{"experts_per_token": 3, "d_shared_expert": 64, "balance_loss": 0.000433, "balance_bias": true, "norm": "rmsnorm", "norm_place": "pre", "init_std_qkv": 0.0309, "init_std_down": 0.00471, "optimizer": "soap_variant", "beta1": 0.95, "grad_clip": 0.5, "warmup_steps": 200, "decay_fraction": 0.943, "final_lr_fraction": 0.0}
Below are experts of layer 3 (counted from 0) of a mixture-of-experts language model. Rows are named router (the router's row for the expert), gate (a neuron's input weights, with its number), up (a neuron's input weights, with its number) and show model dimensions 0-159. Each number is 500 + 40 x the weight over its row's rms, rounded and kept within 0 to 999. Numbers have three digits each.
Before each expert's rows: a language model's description of what the expert responds to. This comes from a sample of Wikipedia text that the model never trained on.

# expert 41
Description: Dashes and place-name endings. En dashes in cast and track lists, the ard piece in garden, ton endings, and institution words like University, School, County.
router:470508532496494556500516485462493549484535493502549470444476530480409457522531479409552583541459515547550500495551469563441501563425560515517479508482487502444473528442490492512539518468439554515443513549480520529512437469493482467455521475604501458566579466431449521552511551442525473505423512532486544564531504525492504530454538494488485517531431511545604533518600492538488488508484503429513459529499483490488482544472456509522522492555498394469546489466455427501499530472512505
gate0:456518512524488487575494510513495547568477492514498594528520531459454516540519472541485505516482500418492563519523462480468501498440497431546511464481528558510545459462533553512503496418523479543495455484519474435519529483443581504452511542478447474524494436562509497533522444438527492437532528532480459402520450543493482530484439520484465467512497529553503499534490581536572545528464427524554442529616506559495451475577522454477554565508471442540533453483424509504502486436458491
up0:448493445470486527479474544490488457555463505500527537484504530462533489486502489489434539525565413514534495513501500442564475465536428520426458488542553473471530484507543570486579481468477499542560461538509490510464471420497496468539437512547552520494486452448532515459461557519550496560554494505492510437521468569483436554590566510468486469485561534475534460555529533490512534458480537482538494459497553463559569475575464451523434515536496428566589480504454577483473443507466503
gate1:455459460477521534516506443495496497480572430508449519541598540512414503532491471476441493485545480496454469544543456498527442602516425516499523446464580493504518462489543485463481516535520498476597454545557593511486530469494468498470508491505502552519471452469475474566477483515504510518510514442536482450585566597435490522537452517457530502580459467495484488450512482528571468455476497481446447470465517544541539512456464510448418502448502433560514514466544542469456487470507476
up1:488484511493497527550504465463425434538559519487539452515466504462524478492497575566527480493480450437480552496493475451436524479523511519544569459452506520438527488486465536516576562461503558513479439459483525448501519537479466504532451422473484501502519578444519484594505555539460482465571487526556523438529513462514502443418484510456566442482451473465498519536532464511550428491547438536466436498456408566518435573534590460504452483476502502514561511538498509476494518526478473
gate2:494520605499442538572546588562433438465500535526504537453495493525499515455540501423518484548519435465520501501509530476466512527493490479505495513564485441553551496469564457496528493485570533465567491433586427473529526516448497501523521519497495511476492502504507500469466538513524433479515513542501402514469521484500492542510411502504569473487448508501399442485572521599534490496449460428454544540501451559485510532518561490507454454491525523491465522482560458498477559413543498
up2:443503518626479546556518507505507449479480537422516492482451576512484488505542478519455536532492531469531591522537515442488472492550461454518422483538476499450509478491504538447507452545467554459512506472508486485575487534502558475495499441407474496510423474448508446479537534530588453483541457550493530429568487446425564565472561467512443543489496526516510428532512479544480468523522460480470481501547447568518492501512433559443518470559519494457520477531530544480548470551521535
gate3:470514413490510557443472511439500508446485510533519513525497533526514471488573464523458459534452452538494477532530514579509498531532530512513507573462417440607548485462498510533422597439428582514543496505497482530437428551540490493544555536546509486490521504526572569519577476464530539471500437564522472489484511520495526459556514533508500537557565557528428504512451497529497573466498530577537453516482548536573483518501503481487510514483526519538504507527539504418435533514493484
up3:430589560523538492507511558483508469504474483499471513545486457495531520506511533541411538521517503403505523579494459502555549481520513479512468468488544431514431581485472473496495484539416514452480503502447422535548469499529529535484440567464466532497590510481473508492528570442535456506460538464476491459435506570444532510455512523519507556505466531502511520494476467433531478568444547487437496478468454440509479459526532496494517571576480583494560569476452535549469509426464486
gate4:552460409509442630479457486516560467504509427514447462519495530520479569562446501530495462581465505495476498481578460504511469486489488523466496459553485512520498450549491430439510438472546523497505525556479501565481486454501513509450386478526523489563534582450504478484480435550560482512512500486442567540594489557464484589542517489500497481484483461473491504532511486556554530548528477557566546489518508475497465489447415502520494532474522498500474479492447482538564466559510528
up4:515515501474510459479492418523496484559572501479470531527458554523461488495500571501495471533521524468539521657491558464475520513511414482478487482567501451524438545484487504521547470413435479487490519479527496543526509559522491495413501529448589495519492478477458468491489557546407552456446482584452538491548514550552455513508519503571526533526504466532574497424497500547510455551479478500467435508480448478487458468539518538493536525445464507528540521513455581539510467495580485
gate5:534474469472533455519480492535505543539451457461538452510510476460502498509434468528471461513487463500514514580514584511558490524512482446538495518419541538506526552499395517554485533501519558514521514505555465485548488521463505453445493567494475529481519459513528499461502538523553429505447583487519440530522426470477434448527460536448481441549555436555530458486460581478472475478459502507548519462529520537412422436504521552420518453551439527431487546440495503454467463490555538
up5:531472510416479418544511527529550476496521482493548427490535534540562562515537397473492533518478447575407467482535427473485486486453507528496538531484532508535517493542499451524464478430427476549456499548489528495491626531531512545488495492492485460494499520423463471529504489500544533474498506454493524485517554480489510574492475448463506536492544547479532513520525452474472469444556490493502550447571559472504573543518458549544505454564474497512464503524507506466494593372448477

# expert 38
Description: Word endings al/or/il. Word-ending or inner syllables al, or, il, ra, as in canal, trial, disorders, theorem, optional, plus author and critic.
router:496537472527513491453504551476406443439418503497537490534484507565469513520511517488454500494577451512467464508497515512513454539595486461606502526483467420518501477515486506543499466511503563510595432527464494437487494489487492532442490524442499501522550558426513476445519505474555550501474483519515515594494523597515467576554474497508483452607437476505529522507493487540539566424486538483416526454476468517529509507441508472576504553552523487518461537498510496476415514492524532
gate0:543496511495521445487500567473514581475456514464548430477480422490514514476510471422510404515504462503499507475533554482499531493561437474442501457480477477585474547480513509548493558555612461452515565465452470479499465520498550523463469435543508551492559517476517504524503545484461525511469590575521481521560563477549498419496523490586484464564440500467500479500476474528517473554481483511585458465522503579528473463429512481484479489445555526536469539485487450517456439472434494
up0:490477503420553478447417490464491486499510510471455517463465473489413467558509447467560457467525574498482445492467439571513481475528495502511451485508483501481473489537593490538457550553469584478535543557447565530488490446485525517490538504477531512510535468438517498465508456454554475539529488423448510543507433520476464543497481455484507541464569550454589528501505449490562446448511549464474551471504425505518464540500481481559481548547490487378486511534485459564528486434550517
gate1:522478507482527566490508526485456463481485625532476511588478521545554542544473445517553522518576459511520516399474492491477496642501483512515526514563507577495521501512509512575453469545516526523502479474498544415460577542523481447495558448540507531470559451467490460469452511521448521498567453456501542440514488456434551507510467522459559463452499457502563509482455495550460472505496509581548498433480503546474448461553506535468555540485510467520468526492479490457448513527539522
up1:471437492521564532549498558479448496524457517513516507536454504559484528436472451550556489509557553554449459522413493495517490522522510405507480428455516506508516461524470424552473515542458482451481510504518504492496554494529527484432581453541490524558468468547501535531534536480489464514510439461518405559547483546424480558520500470567539482408480482515486514499489501456436479517478404608567445496542463491455500470519464476445601510493492450491490472451528501513502479526502549
gate2:519540518545497539501441509518551457451460521528464557456445490498546524446497502438501509504494488486505521576454539477459399499489589480474534492483498420532516506542573530515460480514556510510581473543457434492486454523476462539530498548513502455519507424450576513591462556464507465570536503450553544501506476498466449561459534529535448490422499504494472507534538460528527545428597562577530549503508537501471494469535484440552480505518527506437513484515471501601550520502553498
up2:570536572545525432480425495525535524483519518458442598472484435462507523502474497484429464462498480433482465558468492494516464544541532480567501522476535495477502433568518450507422486487495563473507587447455532473523483429507526455442515593534518431525468448495546472532476524515475516539522506476565541473541507526571441503489509491415522496557465509461493478499475460539509505489551478447532530474544529544511466437457504448511502401580453516484488493503461517487565525508594487
gate3:525488500459517503478522552479552465460482517544462550413495539476564519521494566474435526537506471522569425520522450505495504441466514535450522480532438500555448495496448494500513457467474547551502457535556534439427441565505467518538530446494538495489506533477472611511454599547476527470430543500468519501497503555578521504587497502452517478495522470448486480533511516502471420479489476514467439515510479479456560514612445406510456536460500479545464517446484537439536454499528511
up3:464526528485517510522553542538514441486495480506432456454432584469507453392527478495462502494565540566494496576447473493458537473596512523507538474544567461542513528508523539530496470512561513490505458488451433487530569560510513448521502568498445590486503496398487551511475501509547491469451494466477556533474472537504557473514504465437395442566499471443474531503471496541470452480531511445542485466479547544529483477607521546470522473487539487533503520496520499540528483584523496
gate4:473493485488485511538472477467470453508484491441529506460539485474472558540471585519524539490488440481536494469560520505469506479565485365585461536509549509503447489490459505445450528541448477524472513423560486538457401535494519488531507467450457450496499528531424602480540536487497487452512418496478523566518592485507475507458497489457525502472493493500534498508524547462437545494462522412468425534554421479460449472456475427495523503558529509550480452443438530549484521505504517
up4:412465459503525508529547580557511542497510516530584503460460423547437491496522487512480548537530467520447531499535441454491487526512470492490523471478536546559522465522498531527487557481484479475537428517476485431471526437555543545444413489466442485478510508472579483545504535475566460491544475396467465491534488417477498443480508520491555577569488465449455523476479479573459513550537441557521512473414562509483475474522461471510525519529451470495516548497547549413470520452490462
gate5:513567506432497521539516561501535500483459510476532493494478533498477503554492518474427483536433460517548393523559532437413533526475489531452566470472463511452473492402429471473469494477472459461491489520519457496559532483551496489501485486546557462497473521530545590468449521475522502597459478477477515547418457522513499557588537407524518511582550445543447559475510523529533469478537499534527541516509575539509554470573543483471522493520548493515507510472452492522417488486545480
up5:347482522484540473490422519447487476505485520488509520450413411528494509494549512455519502446501505563451407565572489514532526536526501529549412510488450478479492536546555476456481529496486481490547499540432519517511433522547453539500517485406484462479494553536566490515523486460462531504449496531429560507487543490531491474520517562565471555449509469427471446496482506521466542492467509521479505499489549516497483545486507514584505479446421543541463535513474580464491474452436520

# expert 49
Description: Coordinating conjunctions. The conjunctions and, or, but, and ampersands joining nouns or clauses in running prose, as in "neonatal and maternal", "masculine or neuter".
router:528470502524481560499513510541416419502482478547473554506548463472513547469498436461444491538499487452496566517552449555461603486465474558410475505514480437532518600446484468503535536504469465598534490487524479465532476523574554448529448445492475537482545529475441585501528495448478470452499490557427576496455515524468511521460523528478488504502453460515557570495538574485537504536473504534491519453445469517526466517412534531456505540536581500516450531518483477525530548503503521
gate0:532415459494519459545516466548461431513471485477515472509521495520467488415497483527479407544488493515525535470486507465476584469456508498522516532450484517496495459402502448513462470547443549518562478523481504562552542515463497484496467486506537455454499557512511432445433469531476453576520544559499531498566557508389569489532522464464503502524499522447428529526467472547488523552542491473423496438456486437467473487404522498475523513579550563513483510499468408475567501535507508
up0:487486552463489527490544498565467515560471543499513500424518439558534426419412488466422486466554547478572501521547489495488500518473523514459563501544492514453530602522490499541474538502462552439473492397498551507519454491534482478530501467448489486412555537456465529532527450454552562533486466441472482553510423495536486467444456480455445535550499479548468496534509450455501515543460445440496476456470538517525524530520548524526458552586469469531496499435494483498499523449438460
gate1:445496511508492511559488501524485460457511517488488580554539506549471465458521442558417503483503551440485510503576439535443528519425565539479458515492500523554435483517418519486473540527522443458514497488541487510458522526464514484465542536521428463487436474507500530439455458462451466526475467524472465481536523603416469463506511423505456444496450430506500451490507440587443507519484520584486431561420523497433525444536501473527487452551491504534497538522451456530543490472451523
up1:467470453550488546419405486501532585576544535437567518548543426442595561541562429479502492472503510529487453441458520523576544493535460464454512458508508507468514514457509503520480457449475478483523558425501475536510526486478473481454564484531495518455411490479458501475476441511518536482493472491479508440501486587456516549487514540436431507506469442503463506544509492505604499527464521548454521467495441528490549554570545438517512455449475481496459485462512511490474485476542454
gate2:564586430480397551507484504500404574506496475499424519556510494504529524524453512509503507537479536443436471500498513484481444470480477480510492492451526501459458448484483448514489469526526508552565469554460541491526470496424466514524491533496466495478503565572456536462506528525584527602522475487578596462646488580515505479521481504514491561466442509478476559463507481503498471526507539485522497470516525523457535546522492534538475474429531529470468510470451462571533507489576508
up2:509418517485464443485530485509420499464435473539521551509474496509498451565462568460471421551478559439490561492474450528510508556502489477454509481571610451497533535460542467532487516537477568501484454549476482560479417445473539557468513536491558541471573485579460499534499559515541479539536536485484533497561523479520446495502477528468532492478475571558522541408524428491535452537463533462545449537532492480529506491489476498553593477454520522561530536484486507475486483522574528
gate3:487576492506484515558425501541503442498459515564470472520502516438554495519459529469518523514505558520466472538549477514451582475520464467504498506464564463438405528486513445479459415449475559488535445496460522503557496521518446563518521470475470523539444519518557565509479479498504497569498487475538509446552520505476473511451458532453519459498530528506476448498552506556575546489472494481521399507437421486502379577554529446515528535520474560536558578448497516547524513520480468
up3:441431566595501492594480461522522416536483469547533514534494539602456448472501532476471466505534489467536490514489467512524607482434523495488429455497521517508396492567470505421563450503538546496556544456477503482533522528480534535558527464553444477502523513506528571481497547477454514465591504556492416513546534493463474518478456514512517455578550474535487473568533527497513423469516535445493481433511559516471444517509503538567503451478520485472512472523481506492483503547505484
gate4:474494513448509530509483498505467494560524452441497475494429541531543506504504473522552435495517479472497473399515475492515503522563451530539399599462513454514509528480494503445545510564465445550539564503500447445504519507500445467473451598567455479570462494470506538518488428542490444459456488532521508494558490456447489505440506483593500497507466572530553533475523537555503472543475407550531502465462504550619526518533521503451406488492480561477528551458502505502493504488521508
up4:420499557506541586469404499460479578580480505444489481544530532543481473441471510522523481487463440488523472447447548524541534530542492519476501555488557448541510462488466481548487558524427473510425473466487477496520531487423508445495501561561510538504478509490534481502584523552527516544445509429551497493490484553497487420586560522508581532527460436506482521437513529470557548538470489500452504467490465493543541562538452554495462531475502494508542581535454471504543555560471504
gate5:474491472454513533474482466530494517606447451548555494528534503502528515438490533535487545422417519524448532513537530533457528544499481517395457494421534455580501468516454532541560504497546474491564454492524525525426471493492510465505519507575470551522484472535490552460420468446464512425467537594516518427476559561410477538454514493510538516535501487524506501536510496508465472545462460485528484487491562557514424471503509531527498475409509562451544495475539522503529454434507546
up5:454492526516502519502492535556533481441553573600488489543515506521475541477541561470449542537488465478426461437545517504485435500527524510448501522500510533459511495520529465476502550544556499457490568455497486505471427523464537436521433505494479442543546510510475535523513495502502469518472489512433445469515479450523533603490503583512452495434517445395451493545554538543501546476481514457474520569489480541479415432446472398495507539590467530464488446460567482471494469518507448

# expert 24
Description: Pronouns, -ly, connectives. Subject pronouns he/she/who, auxiliaries has/had, "also", "and", and the adverb ending "ly", as in subsequently, respectively, adamantly.
router:497474548507479489502545496606532492470441490552427544476536486375523503468515442442544512554541531531456600480454407495471541541519440449502457503526493471511551514459540449466487503497476429568572566550454456529517501517499519491465524445522477450483568507554480521504505531512565494443520520484532565534527515506490575531508472515454445465430505542510531553442526488446518495569474484518534538506461490489506446580479482474498457547545541493583538508539474481540537500535547488
gate0:522492501496471477378554424546527550520509496473432504554492552473515566545525562509446448477503493481514582475538506540497503443457574515471500560523466478475487521453551433475528418476488539502525498463482482522512548475522570480521507446501575507495438535604489507533533433496490573517516413501516522480466544531462482543527460475517497516551524457600484504462429503476532518467507479457512584499449505407513481498508494509450469493548467479555466523447490468480409506529564499
up0:476533475537479504426489508433472479519536492450539528526489482467516516494484487570512531578554534472563476547505441561452444483470494513487473514503447513417480499511537453490514394510473553535581517461530569494462516493534529507491520538518447548454500585487510491448513447433496533497533439441469454483410519497487488477498432482467560547494532467473475432570541535465483498569546482519537440509526492496428535460508548531554514460517454495489498450583528513537563590591490468
gate1:564547513525529485494513502509511526517487586531522424494511544550539532462546528489495529578459465510477537495470499448489564475497538472556522537515506567473488525453490542441523517477518520568534457542496505548534520508502426478430503448532463474482472434523446464487398566478512571406471509474494499463408511594488544519569495510544547479448489526561431594521508544552544495466562548528461537446517492509544534527498487487471526523530436454529475540502553476566457470569524492
up1:584514542430457541452452499469507537531456545488524425435480532574501555460505505528534512382496548509467507501437522512513538518603500481510471494473470538449503536469497476498533456490511495483481477562485440502633478493468488492458457519476440467572503482455464459524535522491525483504555453461495461444501598502494536604500494478521498437468530524517482518495525542519513478416476512485544584601552464502566533479526520534506507437520522496523441473513481502574507543530476473
gate2:562510531497516481537462441500529474463454455425510511459531459546521499442515525551447502443512514532548568416464535491516464512520499535589458457529489535525509525572543501515493466565541541521495493455483583463428502517518460550465562529493503497494553546467541455553497460520574554500486508506469503453517505500559446569459577441557499427525438494481520480464554467502492554455496506480444475446553557579463485459485481448543488579480444535459491510482433597486489531512471465
up2:543621509527524520498498433444526477477541558472500477402545486500575482520461465590521494476543546541429541519531484497517546548471459546480573532547460537543543534504390501477500457506627490559445505495483473517490493423502447464461521466523567531472506567495450481486474534497548513514511498479487505420488549501412452478530542471471445448482544519550494505555491443541497516474509559500547503532545460556492486459474513562500542491464506473505465530500464518499473558558490467
gate3:422404496539480509480475560450456543526508447518543549463527418465443479471539458496456488537485543476525507439477520471514464495489505522500492535482546422551498485500500459557594557454482462442542524581522485493572488521544544517427541501458510474445526467484526431531521529482548454491478522545467439516470522555514478496529517521467487479547513495430607465459500551426482487498610465429477511466498507458477536563482500469487479452550482443486498465472563545514565468497547556
up3:480524543494506492541492502455495499502401519535477489504537453514412485477555444503506563509566422539516481411545498523483465540475394503507470513455516457512484512484546513492527517484485508503459580509526532482528485524512469541511524538527428445565478449523562536468498550489430512542477490482503494464532514528500467592457543494511482517444456403450599402536523461539486584523408539565534521574502513523478561562476461493503473531483487509530515473435507513527486530496423537
gate4:544424519510490478467516471445507442486490490494531490560448474508478550467541475491530496481492523477422419499459500461521519579526517531464554444624465468474490478567466418488506523453543506472519490446566512513535520497527542564499537478459516577515497486532571559549501441489475515429419607508478469469482461515509508397479481463528503502460514566547512493521484480487509481504488427541491548507569576578520548455557480513501509421469505546482492497413514497479437529518503496
up4:556519495481497504477483535466541492529476470465507438455541501479456508448458415538434490514527489452476551396484462522532499504512445431494554570509512498472482530488476548404497476532464487556521563409502429520457508469537498468537466535509574416458485458509597468546585455526508465514444513552511539474513551529523461451513457526505420541520509464475489607521489532504488491441596522457492556489496514457529555489469522522449503472522498453452530497528455447451475515543545485
gate5:508410512445494471442587470509497476542536512532480575545485516515522555508517552443575437535527515503478520490503497459568485505468491504557553478510507546416418502480536520508508523523474559574497499510497513530503502553444569470460520495499508545478501487516520488462446485401511474475575459492526491516442563475495490439544522524478550470496491494521514503522520495469461523457439479468465461534451498572460536436490513505410540652513492464553569502568576557475498455552500490
up5:468524505497476551534482453490546548456505519485439563544464462464476462565528540487497544499503553529479496508532596540507467461544518446490514502486503576548476474437519486498524421553418505532513448544490480567490480515469494521570416466494487524474513498456473546466483530490521485488471480603577547499521436504466642511519532515482498446480437527444460499503468435434473459474509590534475508606491490500513497461534522464573519478493431540496519428536434483485502479532487518

# expert 33
Description: English name parts. Pieces of English personal and place names, such as John, Robert, York, -son, -ton, -ley, -ell, -land, -shire, e.g. Mitchell, Switzerland.
router:520523549474471602491479551493446555481495497486558527516473435497476423498600531539550606519477427469504509480471485538521507489521491460443444502496477561480401540530456499534461497507562561481483448533468539516523503519484506492541501519522431563534553449495517447558517545478567489413476607502522548506476511514487552515403547465489515431507471477497450506525419497515495468472506495565463495513473531484458492424478501531539533453428508470461489501506490521536507477566580485
gate0:543440506455508561521504598520545514579509496449524451491487499479547566595568549527497498494506493524537471503541471575458554522588498519485511507542511532500446530439464486493453507527516463430548496464493539559439499502545530483493540446446470554437588570528538500508426443552498467502419482538535530459557458518430503588518507505542551548474459467492523439464489501449405510508493558509528466544489487536545499461492490547503582531538517464485512456492485495478510540452521503
up0:522529539470495459485497492463485453516514491521467482494459427515475521418538467426501631502535482513500490475417500493444536426486501487500432547534494497527510593497568496480531389453507447500534435454491521500477566555441529456460505492582554553488447452546529431517543496470508414499532511505540503456498522471522586504483510522467516462480480490447488476552501430444484481434465500556445450464472493518508447472547504542486496482459467582492559484480501461497423500475456465
gate1:556545436467455574614455466531533504487511546538539477494465458478446528488539539521498481480420519478560521503473511497531494427527533449486466490414528491539557445514518540493569528497494426519570567522501466439504467453480465515481442522547493498452460516457426481498523578424552493444524473536473565584453528571452458474465435517452478519525470457526473513524461518489516488531547497493513565507511474527544443549501567502502491505437457494521444456523505569510476466500580466
up1:555485493505427481524492525526482478467533492468525461494530448480543434505415548513527605559531506465436527493458457490523469419558457508495535460436526542492430501534464476446452479493446519446493555473469499551479505531553594558508544519481471496539479423499487559522496508554538481449511451505509445436460541414492458453529464537457496535513433479514519522434541489446494504459504432510500431467500494492493474506450557467554539536538515448557491587523464500506475525603496454
gate2:535475502498462490591460509470462477525499441433454518480506501563519449421577534537484485512502495454536548480502406512494524438494522504448439498499505469487493488472497540513483537454561564460515479537509497495526504481485507486564373523602565544499473480512489471506459461488559482501478475528590487472525512539452509512520498630515525518477581462545547532538429563445519487503521501543495455548362557472519498476501538490540512527453477477485497491493547539526561511470536475
up2:550486507535511556514486509530524441461550475459517521447536460453498515535484564475449467458497501551419437458527503485516525450512506419461527514539510480437491499493409558489520446545492534523509504490575422447542485515493528490460461503503459583511541484532500500575483508422487424492470424529554535568483409592536555493505471538552516493535515474541506571432536489448507540451479519468491546502542487481540532503464512557486472511522495497452416506464574535518541537536441416
gate3:442511527490489497543501574468455439463458457496564427423480477506520551579493517542531471397478522484494557524506536527458478487554490467466533473605464466488491545482444570478474485514440479509574504521523534477439486512470529432471507545534480587400456487534572490493535474547527472566509507516572558436495460501498481520523559537614436536471525502525455512456523431527468476495472418526546494458486454513506494506529472444524444512507488505489482515485484534499541485429519471
up3:553467471541498527496504489512526547565535467488516474458432447491574554494564450462546520484520542506471487494493517546484528481502560504507545515485485489448506455490431412492527488494511465466491513446461499478563493529494537439481466470468561468508566503420433468480419507443549510472544417556439521521547510419468543496477484473466514487536406446475531478529417546488572515537525496397464487447523567493550466562555552463484508488522437479492545459444469454575537479504478492
gate4:496479496474486525534444460540507570587573433458537553547521553467548559533505521490453517546451488445521474503500546525532485481508500496530561532557476538509471556495463492468428450413440540524525483518487521460522525497491482534454525485452571489457509483475575543532479506541535450480461536477543538503511479484538501474568456470494484487500515443502458488524480563475511534510470469560529522469541470492460426515498551469601474395426578521410470548494492447566576514490573484
up4:521506514504561512501529581520498507540551498470512423485576521454563475505511568472500503520429532507552447542508523480548472465409504501497451595580496565522557461545513466493394462467445478519441596515475547476513515499551506532510468546493487546462490485490528512485495463463468516564465528501558547525459522512493429484583481467471526505552512530451474513484458545506495495487424458517512518506537495539581433520451534515518528463399544560427457478516507497552485497571445507
gate5:489514510488462546485488494491504473522521456527532476508494460500563515532501514542472544508495569471471525481458482498496599464440634542484507485508467492542446556473531480461471521575476517519405577550493528490496459495442487587433496501450574497475450469483552542509594414536495408490493451439549506482512473448540590541597553469505547543501439497597532519479527487507480556467533536543554524556519505535553468550494509505457524500514493462500516488505498521496515557495472499
up5:532564510471537438401476488479467523457470497454452531512438463456514422513496517525483575455473506422547489524504476489432495458533528509601554491506527596509550538476527440538556502422506557490552525540446430546437465465519465491505478472520484493452524505480494552438497518505493544494479428478470527536554563570544463505506488518500463490499465541479494526454507494485464480547524401543496437509496523539483526509471471469416463473519433474528398521516540441505480434475492440

# expert 19
Description: Clause links, participle endings. Complementizers and relatives after verbs, such as reported that or which, plus past-participle endings (considered, credited) and verbs like is, used, known.
router:485541495537477449550530497527526472515482438509547470540526376427451518447460452491469489521570490501503559484486430492529444477458478432475451492499509432482506396475536514433493431484439462498481531447513510463516544457466425565518472482527584510474543542549577537495491550471486421517437502540467497440588447548486509422474528443518531514511525517528504545539498476503576528483479530509538506498454447522498525516543575550512490486499448548510560526473480531499493455479522567
gate0:507537472525442523488483521544503503555458486493550469446512558528515489442461424441515552487457593475460465465571555532558502557416517470503475495509444474515474515514506439560491479500532512523519531532534491470478532475519565495492442490515561454526536477531582514566450426475495547396554486493536503436461486588484549490477500535574546509481512527539477534510463478520502528529497440471527492572531511502482522524440484486521510421448434490539405516522485565475493381528491517
up0:542566481475470487522496492470464560493487473506530506556506436494514483526538462541492484464465537498542551468523441438468503561522532482497456511439465496430422553453440538437479458536475464535423527462466583481577550505467466484518485561514562493462458456494527510492507503490495554517514564455451470552553513469379438478458499478548502445445529486559541529573507448476493489416420565524463494487447475560496459523539515524486555559490495534502522498470593474478509485451452465
gate1:500469388490531458512486544505482558577531485516463547533574529466452564465544467479523497450572457543465465519484520550503562488499530468502473409442572571392463486494514543509496422510438460530508502494461596483493516472530539538477496443546489488526509510471458484462429520425506496580518493442558540488440534573514440476495541475526558477605476452458477486494421449513538502527505459513496504530521499491476483432522500546494482525485520500442498459515489463504543459548498498
up1:460494506509466480511526537475452530467518450555495542535539467460449456561568529495460564498433468469565553483483499487480555425506577401531458529473408486540521562424486555470470531556444480506437510467508515563563546550494509412476532530533452493557452479530555502500448517549473479532533508478489502508488443499565485508516568499435477575547436519463483490485439489461470504479438423516474431509565560479440478497504499528544513492513495523531548465492533446480491469570477511
gate2:558462536487459550461509475491522397425565471510492475477473525459539479510503523575457426569438429551520462484521555536582506572504425514544494511558504510469530481486496501525512570449478555491508480451538523500529416531449516511515540427500531527469557587480544523404485529555458526541514476492504517462471494529508527473448511558510447512453495459502471463581497521550425497494455520518522489568449481493535487503463483418476480534542473480494472491489482475398505436479509564
up2:536547512487534455501503513461477492495450460439477426453520465524494535455487508549501518543434546493513428431547526518562501434476479462523508496465589520539510461520490487474463478500430486572478419460557479493471459527577420490469487439438538512475509528462492549528532564522548460466519572497488529488423477534551551506504557523415478535476545582505522547586564470489508453490516546490531501495571514490506563481506470596573514561470530470580498480525485472509540511485545469
gate3:498449538527528494571541516556511521415465560442442510479484465503564462537571462597496480435529478496511472429464465525574495496474559470472464454432504536462430470473505455498480520489552458485555539494508447516518428518462475468455570587492587462514499475562544494544568525443449474571497468468410447445487409451467509520506519500532515448470465514467509487487545522496491546500483485464464522482497462473482517460508453482475522517555435517479525449484556500541443556548505517
up3:450522508511515525440573494527541465501503494507523562543421520545521491431502498453484593503459434456472459510571406566428518468519496547479466460517485404471580465521539551528537548503532458502522487490551437538505485473463607516562418562499519542465553501525475512505500501536529510456506465461538487456471549519546551479546509493459466547540507499502451492463512468501526560399500451515494442523461498460469432503533538518518523398447499437480551493465510508529520527525503530
gate4:472489433512482507517534481518526503418590480473487474518502463448432482500477485551499526508547525524400547488485547504604484591496617465456456470478456503528565563523533500472552461461524453512501498492464465434543478492573430539480542470509460558447447546519481543435558442452547578426531493497433518502482501496489561466529502473437547513472500495472494542492454519441518540547533527473454469558499583456477534532461488500474488492531473552469484529534521454462502496472448485
up4:498523547482456463505488454476593560541576553506582477488532497528470473539464490517563504549412512429454450500496519514469502500469458479524551494533499487470446546502474510522562497558541476465474481417524555584525536501476399594513500547524514508461443430478527467501569480464530512463521537488477527427497496491472483538508504460525488534434499531450524532407510474482538526429556428570456505478474477450489525477591471523532526548548489486506512506521514496460454516561478589
gate5:558575516552463486524547529546463518492430566530510478470526494465475513459562522434487582484563517529531527508440464515543503480491481469458525448442479451503512420493436488530479425436586584513543504526448522514492445503493501515509483567511476458486482529512468451496502471474483456526518523440449455461502548536482422471490512517485512542557511452442454521514467481517584494543521485529458521479557418521411510492515496557456446535549521469554397479567505498510447560565461496
up5:503614540535496464449476466528466509447499532538550565471506456540480406518558582486478549560458506478558469466539521529584447547479481488451511535441533501523511440524405471547515475470511484497476543524575522498500476495440468501523466502446465512518460553465585442514499513511470486502541476490479500521489523508490430453446549552448460551484494515470460503508513523450468531538475535570471514503509483504510504485514435467459536478496411477510430456512428528498531552475645514